Weights of a small mixture-of-experts language model, trained from scratch on English Wikipedia: 256 SwiGLU neurons an expert, 5236 steps.
Below are experts of layer 6 (counted from 0) of a mixture-of-experts language model. Rows are named gate (a neuron's input weights, with its number), up (a neuron's input weights, with its number) and show model dimensions 96-143. Each number is 128 + 32 x the weight over its row's rms, rounded and kept within 0 to 255. Numbers have three digits each.
Before each expert's rows: "mostly gets" lists some tokens that are sent to it at least half of the time; "comes after" lists some tokens at least twice as common just before its tokens as in all text. This comes from a sample of Wikipedia text that the model never trained on. Tokens count by the router's weight.

# expert 0
mostly gets: " Me", " El", " Pan", "See", " Ka", " Le"
comes after: " \"", "-", " (", " ", ":", " A"
gate0:102090133104080098100103092067122141148137123079084120144156132149195118128166125048038099078140083119173137142156133134147101086117085126054131
up0:130137129192161107131132152184146156156195145142208141154086103140093149128136145200213160171154147114134116114105146144112133102111132117203135
gate1:107153128148168090111165092108101084151092226147087126098160149127111126036154114083126160121125160188171138117092148142097089148139143104122122
up1:101165158146122145117115118109108168127214086122194141162106083135092159172102114107172180128105144080141084133127110104175119131098104154100203
gate2:116158132149056063128164078087131184113090156122115098132125113126053132151146049120091172144122124184161119095165118079140095063129193098128128
up2:153119123140132110050177156156160162076172096185161105170119080149124156118132111132111158060132163157148124186086151165097181125083157120126087
gate3:116068176081115124182195084199110116150150139127131093098114090178132175089132112117165106133117160094133164145178132128134073147104137110133159
up3:171186153105157147108207129170155117104131155151135126117124140068125165130154198147158159112076173063159140148122158091107075155102170095132141
gate4:119142129128150086113176139127105159169108138087180157166155147164121190084078149147093144139188122133098111164159072109110074099126119132147204
up4:179080158136157167108107111128156092122115186158099105163107149111076045167164103110168159160066161093117158126113148099109168151123150073157102
gate5:180129151107110143087100208157145115174109141131093154072089094098096130167114131176096132101196162125150142101116158115110137156120126115122116
up5:108100129109139106084141105136124154142137160112142125047145159061153115172102160168151104105077107128157148137115137161093100157128141080168094
gate6:177164097129090161175058141135161197163116107094128118123212152132138105119127177110120136201153178086147169139131125127163103128102142119143106
up6:117110162125082108068139101183153139156133162120101150145173123079106132094167131173163153146152132132124071136093134101135121121089089139141139
gate7:158097111090110157072116078121161106154148089164128066068186109127118087152104152138142078141144180146128109098134102099106137156199221094132086
up7:118088127137128200047065109129165154138113073144106090145111114149132139138103110068146125152129102143129103100131075139112139110119127104168124
gate8:132127160110089133096081098115097104142128160105131065155098187064101172136078133084124107187052130132059188110163136103109107121131072168158105
up8:102132158144136133077123152134102124122139096131131063120120150105132095139117180139121166128116136152123129140102111175141142153111134147070196
gate9:176142157086112123081157071116168132161124130162096130153125133183164115108124090115117094152112145072149129151076120114078123110075142116132128
up9:106096116122092141203120105092152184073155156188163108070157079127111190113108097123111137103142133163187127130158146155142166103148068132201126
gate10:130120095127215168102155078119143111119089118132179082074104128163150101179110133151131196200123143116113096171136106146131134123157120133158065
up10:153085176137084107165091227147100137123183131147095166166116099078162137122134154115100091077151116120164203088166133097140088128101101154126163
gate11:130084159126089168135092168090176113179178117105186158125140108114131116094058158181102093123132125151073138183096132141088125141153124161128104
up11:156143100179090131188159113127110149124187158097166179101100160146193156149155087125099131171143109080121107072114094139110111151158126191057176
gate12:111155119098095147109106155112084106093174076150105118101186139181199171118108104198098097063132203129165127098159138122124088147106098145142093
up12:097127138119118075106130094100108163108106138138145145182192084162179156152164118134122106143129130058164119084171089111156114132112083098149061
gate13:119098186147096155134095185132125113108111119129168120141132192118128188123128132140132143066173116157081074095098119099118111165112129144149170
up13:102108195140074176050096157180158125142134133121175140167115146151116219151101134139117151056134109129085090070110149113116109156185156176148191
gate14:120124149088104167137067142137118102092158173147164090133090130174107042204132146150160145137120118088078088117164151101146104168167130070109162
up14:099094144098106122141133114108111134128169159119158121072110166167123078160153190131127125134094107058062096165168124146145087191149145112096181
gate15:104181153092128111089152129120085129159179104133129145103142132102167079078130106140189125165103117175174120157104099164189098088140185168090165
up15:130107171104157122103096142090178151133113117179115108082159093138179080110164101156153170151127132180157115140101111135162157174150144136143103
gate16:159092110125106104084169116064152185082092136140165112087168105133135049098188111083068159150156180134186127112117120091147185100143143122065115
up16:113119168169144083148078099160126102112147111123144173139066147084128120097107169153158133112077106166135109115094177134101048076153104105151077
gate17:094116117133180127154208154127142133122109169132151124145123060141151113154071159109139110115104115185094170124105096137115098086135092156167121
up17:084165110119103132097134126110099104089173133135166145141195087132044137141110060127158175063118127093125138183179079123091122123150126145123139
gate18:112060179075103130087135117113115155167119188110128117142150136147053141119207135124158085137108151111170138202156165168129116122144210069073193
up18:154164054191119129181128162115148117094099071103079105058119142088146146134022129168127172137116079152027112096109116051158118154133070134185096
gate19:123098097079121120105087157102161074125123114139087081130120134219111133080148130143118153147140106092129070169083113113084137130161109122119137
up19:136093167115111164108085122123100164169139121120116139123134159126227144167152091096113143152131137133130188068126123105096153206078082143134156
gate20:097167132115130106103138158117066076140124107170133105222128111116116095088103106095176172127127131129146136111156092127131092111108131086106137
up20:097111165102154119131109123114176187092086145135154132168103082121091115085112076136115107129176184165150137130160077126139117107156138131081097
gate21:171117138112117143105119176100106094136160060133105120186195166138108144163151130126090119126115136154144064161134092127141125156167135067111133
up21:185174149139140146137131134093134119063116106160060148122147173107150185191113115158092125167131180164105145154075068123114108145181128123116147
gate22:117142112166097109118174089092089111140149105072120185196152087104116140134050166119084138151099076113134154140169103149120076151114088153153152
up22:103120109150120082080167144113116161078179154074158132143176072117120065101107180124138152171096082106166155101150124121121084139105120140082149
gate23:113174123087127156125124120109088143179116079179136127194098108162121118204143152080090111136142125197095094152185152102111137149126146195176152
up23:122164116149124156133153099080117082171165092110152156128100092121134131157156106127132079125129109168106142129188076173081114123129128142206082
gate24:091097131098095125117121091106072125134140129081134120066107104084164200080102100125126097099153145097128137089070086135141139089104148100130140
up24:142123090085153120117141070040100088175157197161186152136109116131098120068109068163129097096176152154162099117161087152129127076125163129146094
gate25:135084115063114097123140136147100138137148098170109122159147141138108175117165099182101139099117163088188120114113176160159136150114148115136155
up25:179121115086123069120180108115116129152124112141106098130166127134082136148149124175087144118163116118170133171149201153133099141168152157092132
gate26:165087133103142148099130115095166136124128142110105142169155165151099135132170174124089144118113128126110132156145165104140118147102140200138135
up26:117134089135140065131122133122068140097106133117173189073084149118158159107051118101117141166117149141111137102082101176175144120213112102159181
gate27:137153138151134149090110144087135138133165160070152117129127131156162029098132108126126146112132129111147130124026126201119165114121218132145142
up27:144183118150095101094115150079174133127138194026181131069122150188150099133093118113140151135122159105130151127110120144130148119110157133170153
gate28:151175127150130130097117168110088076124091036147097179154135180073144131173134087152153064151098108129163088142120127186165129129096123129119100
up28:154050171132194108081163141145092096060099126100132120179181097141150155117154109126106125126113124154141063134117121138176074135119134166115157
gate29:152128134117163064141090141146160197136100150097127169097127136182090075140115138145116138126172099117134111098142138173077095116067109143137095
up29:090078182183168123184139141130199175147094085198161151097233098112084125130091108122103124148106155095114118123198101098060074185103123056087115
gate30:134091159126140067120131104167143137134149075173141094061100178140134134114097123089044138175093073176148164158095105081107097099143106166154165
up30:111076122141164080134147094118153119188141121059108144117141142075140099124139144150108129101128142132098125082137122131149183136148141149194076
gate31:140005163123134113196102109201080126122174143116106090175102143104122095111170122108128104139094143145150134171105086167127120121144099109143096
up31:156167092175148115148114136096135167090067174132153139117135188107109089114151166156129121109168137125174064151103168110185110106107111105161130
gate32:122151099117121042135133065176118079096107133135151136117107139105073143149116144185104096127103117140038155126143061161110136070140136181209185
up32:117126114157088064131123073151107102107131138118211103106049176074074135143108164118115139156078122145087109145115079173152126081148089207158142
gate33:147087157096071107162149166088101142102116082124116108077098116149186117122121154146122061137104133164131104102118106150111105108116139114149098
up33:128096129099123147128106196136096152114085094134102142134154101115119115183130089111128072151088131164196151126168109137081101113163143127086125
gate34:117083140127129105124112116142084192133120161123142087140164105130159127150063135180152134072144134132156152135142107167146095167122150087069080
up34:126161182103137119150143164168163138103143119153095129080127120051065105100176153173045076133107140110107090109144170086129190076143147091150162
gate35:110106179184121166136146181112116102167134143127161134090091111029145106187226158108174159105124134179108117140204129132104106095070218138172080
up35:093176170156097067116083166156062072099151098142119107116208161098083125173073123074156149127115153103133133100101144105130170139081117160103133
gate36:149152157125138108115126131125107095121118112120085148158133067110144150169106156120113150147154103162112178158164138115124117120133078181125143
up36:113132093144132113145119156114164138136163095141138134133171172145117091152111089123132125111130077130135054126054111156102141098133174110136080
gate37:162090118204064087105096087118091152183113096125175147109127111128118117175100146125123169069131159046077091136157128143116138145094063177125162
up37:113191168103190110098155145154185087105127119175049097158169142122148098102149101136119094136104134180142118152132090140097102102161134107155079
gate38:201140091158082135102101094122116145169150132156080067128105094140126119086108132136111134129111124078198054136097133111141101123099118154102156
up38:123123111127168123181096116171159122119099072157142150091154145095111150193154095044121200154128168125073120107138153066128085149068082126142108
gate39:129109143118126057118109158129188132139098141120130143134157072134139109156177096146179133146189171163088180157111077165098105108125152077071156
up39:141109077153137076133157140193125113167088124159151114113179139167184140124151089086174158142186172118127160108144108141083122148139114100132119
gate40:112120121137155155125107121184136038113147141137118160172111146162150130132199147111160078071072121128121158141172127111130127135116169100176169
up40:086065104161145146094125105151106068126131073119111148129117088145113169107171145160118065084106120144132151149160147093193097156126140094077173
gate41:107139116048120139149129146140116151102166143087105167149099119138134123086112085134154140080107180101185132138090122139158146157171102094149095
up41:078120116155098165068135135188116141183161120106101096173144069121125099055140142089103164082135194065087212107193144111156160116172136124180058
gate42:114142152151101144126175104092081122166091073151125153150155179079156116130157199154184108139109119118128174086166123107134076079114156103189089
up42:081164143171084151112137141127136118113091147109146140167217172048108157141144168126151088150160119122130126104129115092144133109138130123183150
gate43:154133078189133120136122151132143171106139089089118097131150155097098176118172113110137111121083131133147115133086161116166184124157185135155103
up43:176157074130064054158122050112076143153154085128081119112077127120162150139109166147134131133139142171123092136121073087089123123085116160170092
gate44:155122160107088085163112125106065120149151094074159125097149137149105134108183161129155120053184105042122101108107107080145102153137146105122161
up44:136135104112146120078154085108149146100161216129107150164114097087099142189129095098110148182102184217128124180105107199130181122149129144127119
gate45:173101149084152176099145131144173139140134147094064173180142113128096082103111106120159154158102097112083134132123075181197120099161117088137107
up45:143095096142146144140125155067074134075157128130151090105123093106153092156121118132128118132111141161124108138082193086053143130142133153147134
gate46:142046063102129088090169091075128154038123149138172193163051141088152117152112100105084125119113084113084100115157128121135121142173159097127140
up46:206072120107109040145122085128139119120146134127158126097112140119160120136097148148110165177113074141102090132125149114152153151087085101096109
gate47:073091159163100105120132123136118094103129151135083134145131095092172182122126110170117083099134167135155208082158126144163089138133143154112085
up47:077134078153119145144132134104045130162113153078145095177107140092181173144166068137135064129146171161123198073106122132161067113141146148121080
gate48:063135150078093172128121123159183162119167119071165156094158105118182142159153114093140116092152100142185106136120183155137103101214087092138127
up48:068153185073113175071096158174162130127160130117166095030106110128149142140115096118096122071156128147175116152140148181117118147215094116119145
gate49:105092111209147089095108180149096114124151126091113137195181165150158084112116166168080092147151102185141161105084135171139140202148117071153193
up49:161095134085120121106123128077148091170119144072118089108138144150127168137141133103105092144085199076160078111096143112072116133134124119124088
gate50:083129152098150119150168116173146152088106190161080121074091147128076151121162151074158074136102074118147088114142139108130124185115148144140161
up50:152112140158113137108210107151154125131127164039113117071110155116081091129161127124064185148149178162127116186119093096093097124078178123062131
gate51:099109130137162112130130136168145178098152112093087076051191180141122092153198066181155132159112109102113119123053098138121101166134155129146117
up51:094123133083160108140135105171118179141124142136100118074187124093087153106143080151180110113093125108134123094104102204118118162133115100121125
gate52:144101139126137110164145126136094138130095158160150092098154116107132124100133110115164072171081147106166120144124131137096220100133140175064155
up52:118141156130118112100190139116123173153070088121109077100120104100149085134103107125086114106121127116132087126142111131139201111144115131098105
gate53:079206106134120142121195159125115114075101132048156173118096087122139117101088088107149078100175145123097143109133053123082074153124083085095103
up53:187095184125154124146101095143162161160132155185105137141161166119103157129103137139109152123080141126185121099130121149155178092167128175133134
gate54:088096172102155150110080097127120123120111133061150079220198057090106140139120106113103118103181084115044102108130119112144130112155096154111119
up54:168127137147126079108168132089130150123166100188093203055068181149135139143104125115131157151080149136189150143118140154144139175131150062158140
gate55:063127088101093114145100183150089117188198106181058117162063073185132095084145087098126087124144150140193169105090130115123112085195158136130133
up55:079078121141099124139114112105114097147173102173076190158127130128116101102178099202123084068156146159177171107122088082110116090184120095138143
gate56:111161148072087079123177223122138113062124133125128060139153166137124107161162131181122094142150188146104114096113138102155090127143158099124123
up56:151138148185109147110071077180122139170097174177129179119121115087107133105102135111151210125133087081164145158184128141102169137114116155139083
gate57:147152180091118089137133114124142123128154138123129162151125161130120197123086147147122104127124108087087092151128083114166121085135118116115103
up57:060083109159116157148131111153196069172126127147129163124144074168144091135188142146146163159163122085125106068113140113108160110149151091164177
gate58:151158143086115141169162132080074118136207106098113117141094148073149167161184077106122107106105108154175133167181131104116073147122107165086087
up58:140160111133108139218186142127055115118147195082139133154173125144152125147137144106104116088128092127117145153121131117145066126081117168161084
gate59:149084146125119181077103091170100091170158143053114103108118093102199102121155109079132123139115179084153106126121154152111072165123132124067167
up59:117130127149125145100167088106113130126126114123157141092133131139121102098197168044124148077083147083083142067079138126067159148150177097093090
gate60:241144117142092145109172152063078113157090092134086136179173190099128121129093173086109083113116070101126105121124119084128134162131170163155107
up60:136169203127119137166114147117146129150171102111086154118177182123103179128171183091144164067126085133163083122148130190122094135127139147131118
gate61:153122140103096124127066160085133113111098160114166112092110128096121104074128155125097145096142154119133141102071125153177133189059155109138173
up61:136117155110113120171136113164120158115095119129168161140114147134106121110075125142207120085157122120208124133105137097179084130094105053148174
gate62:140117176119085106134118122105159170159105154134173104165169099056139130138105101087154119115133152090161116093128140151143094077123134082167110
up62:159105162082122119133142126095100137155100122085175110169150122058089122148084140105165106091153164125122111119125155145114098089138103081174104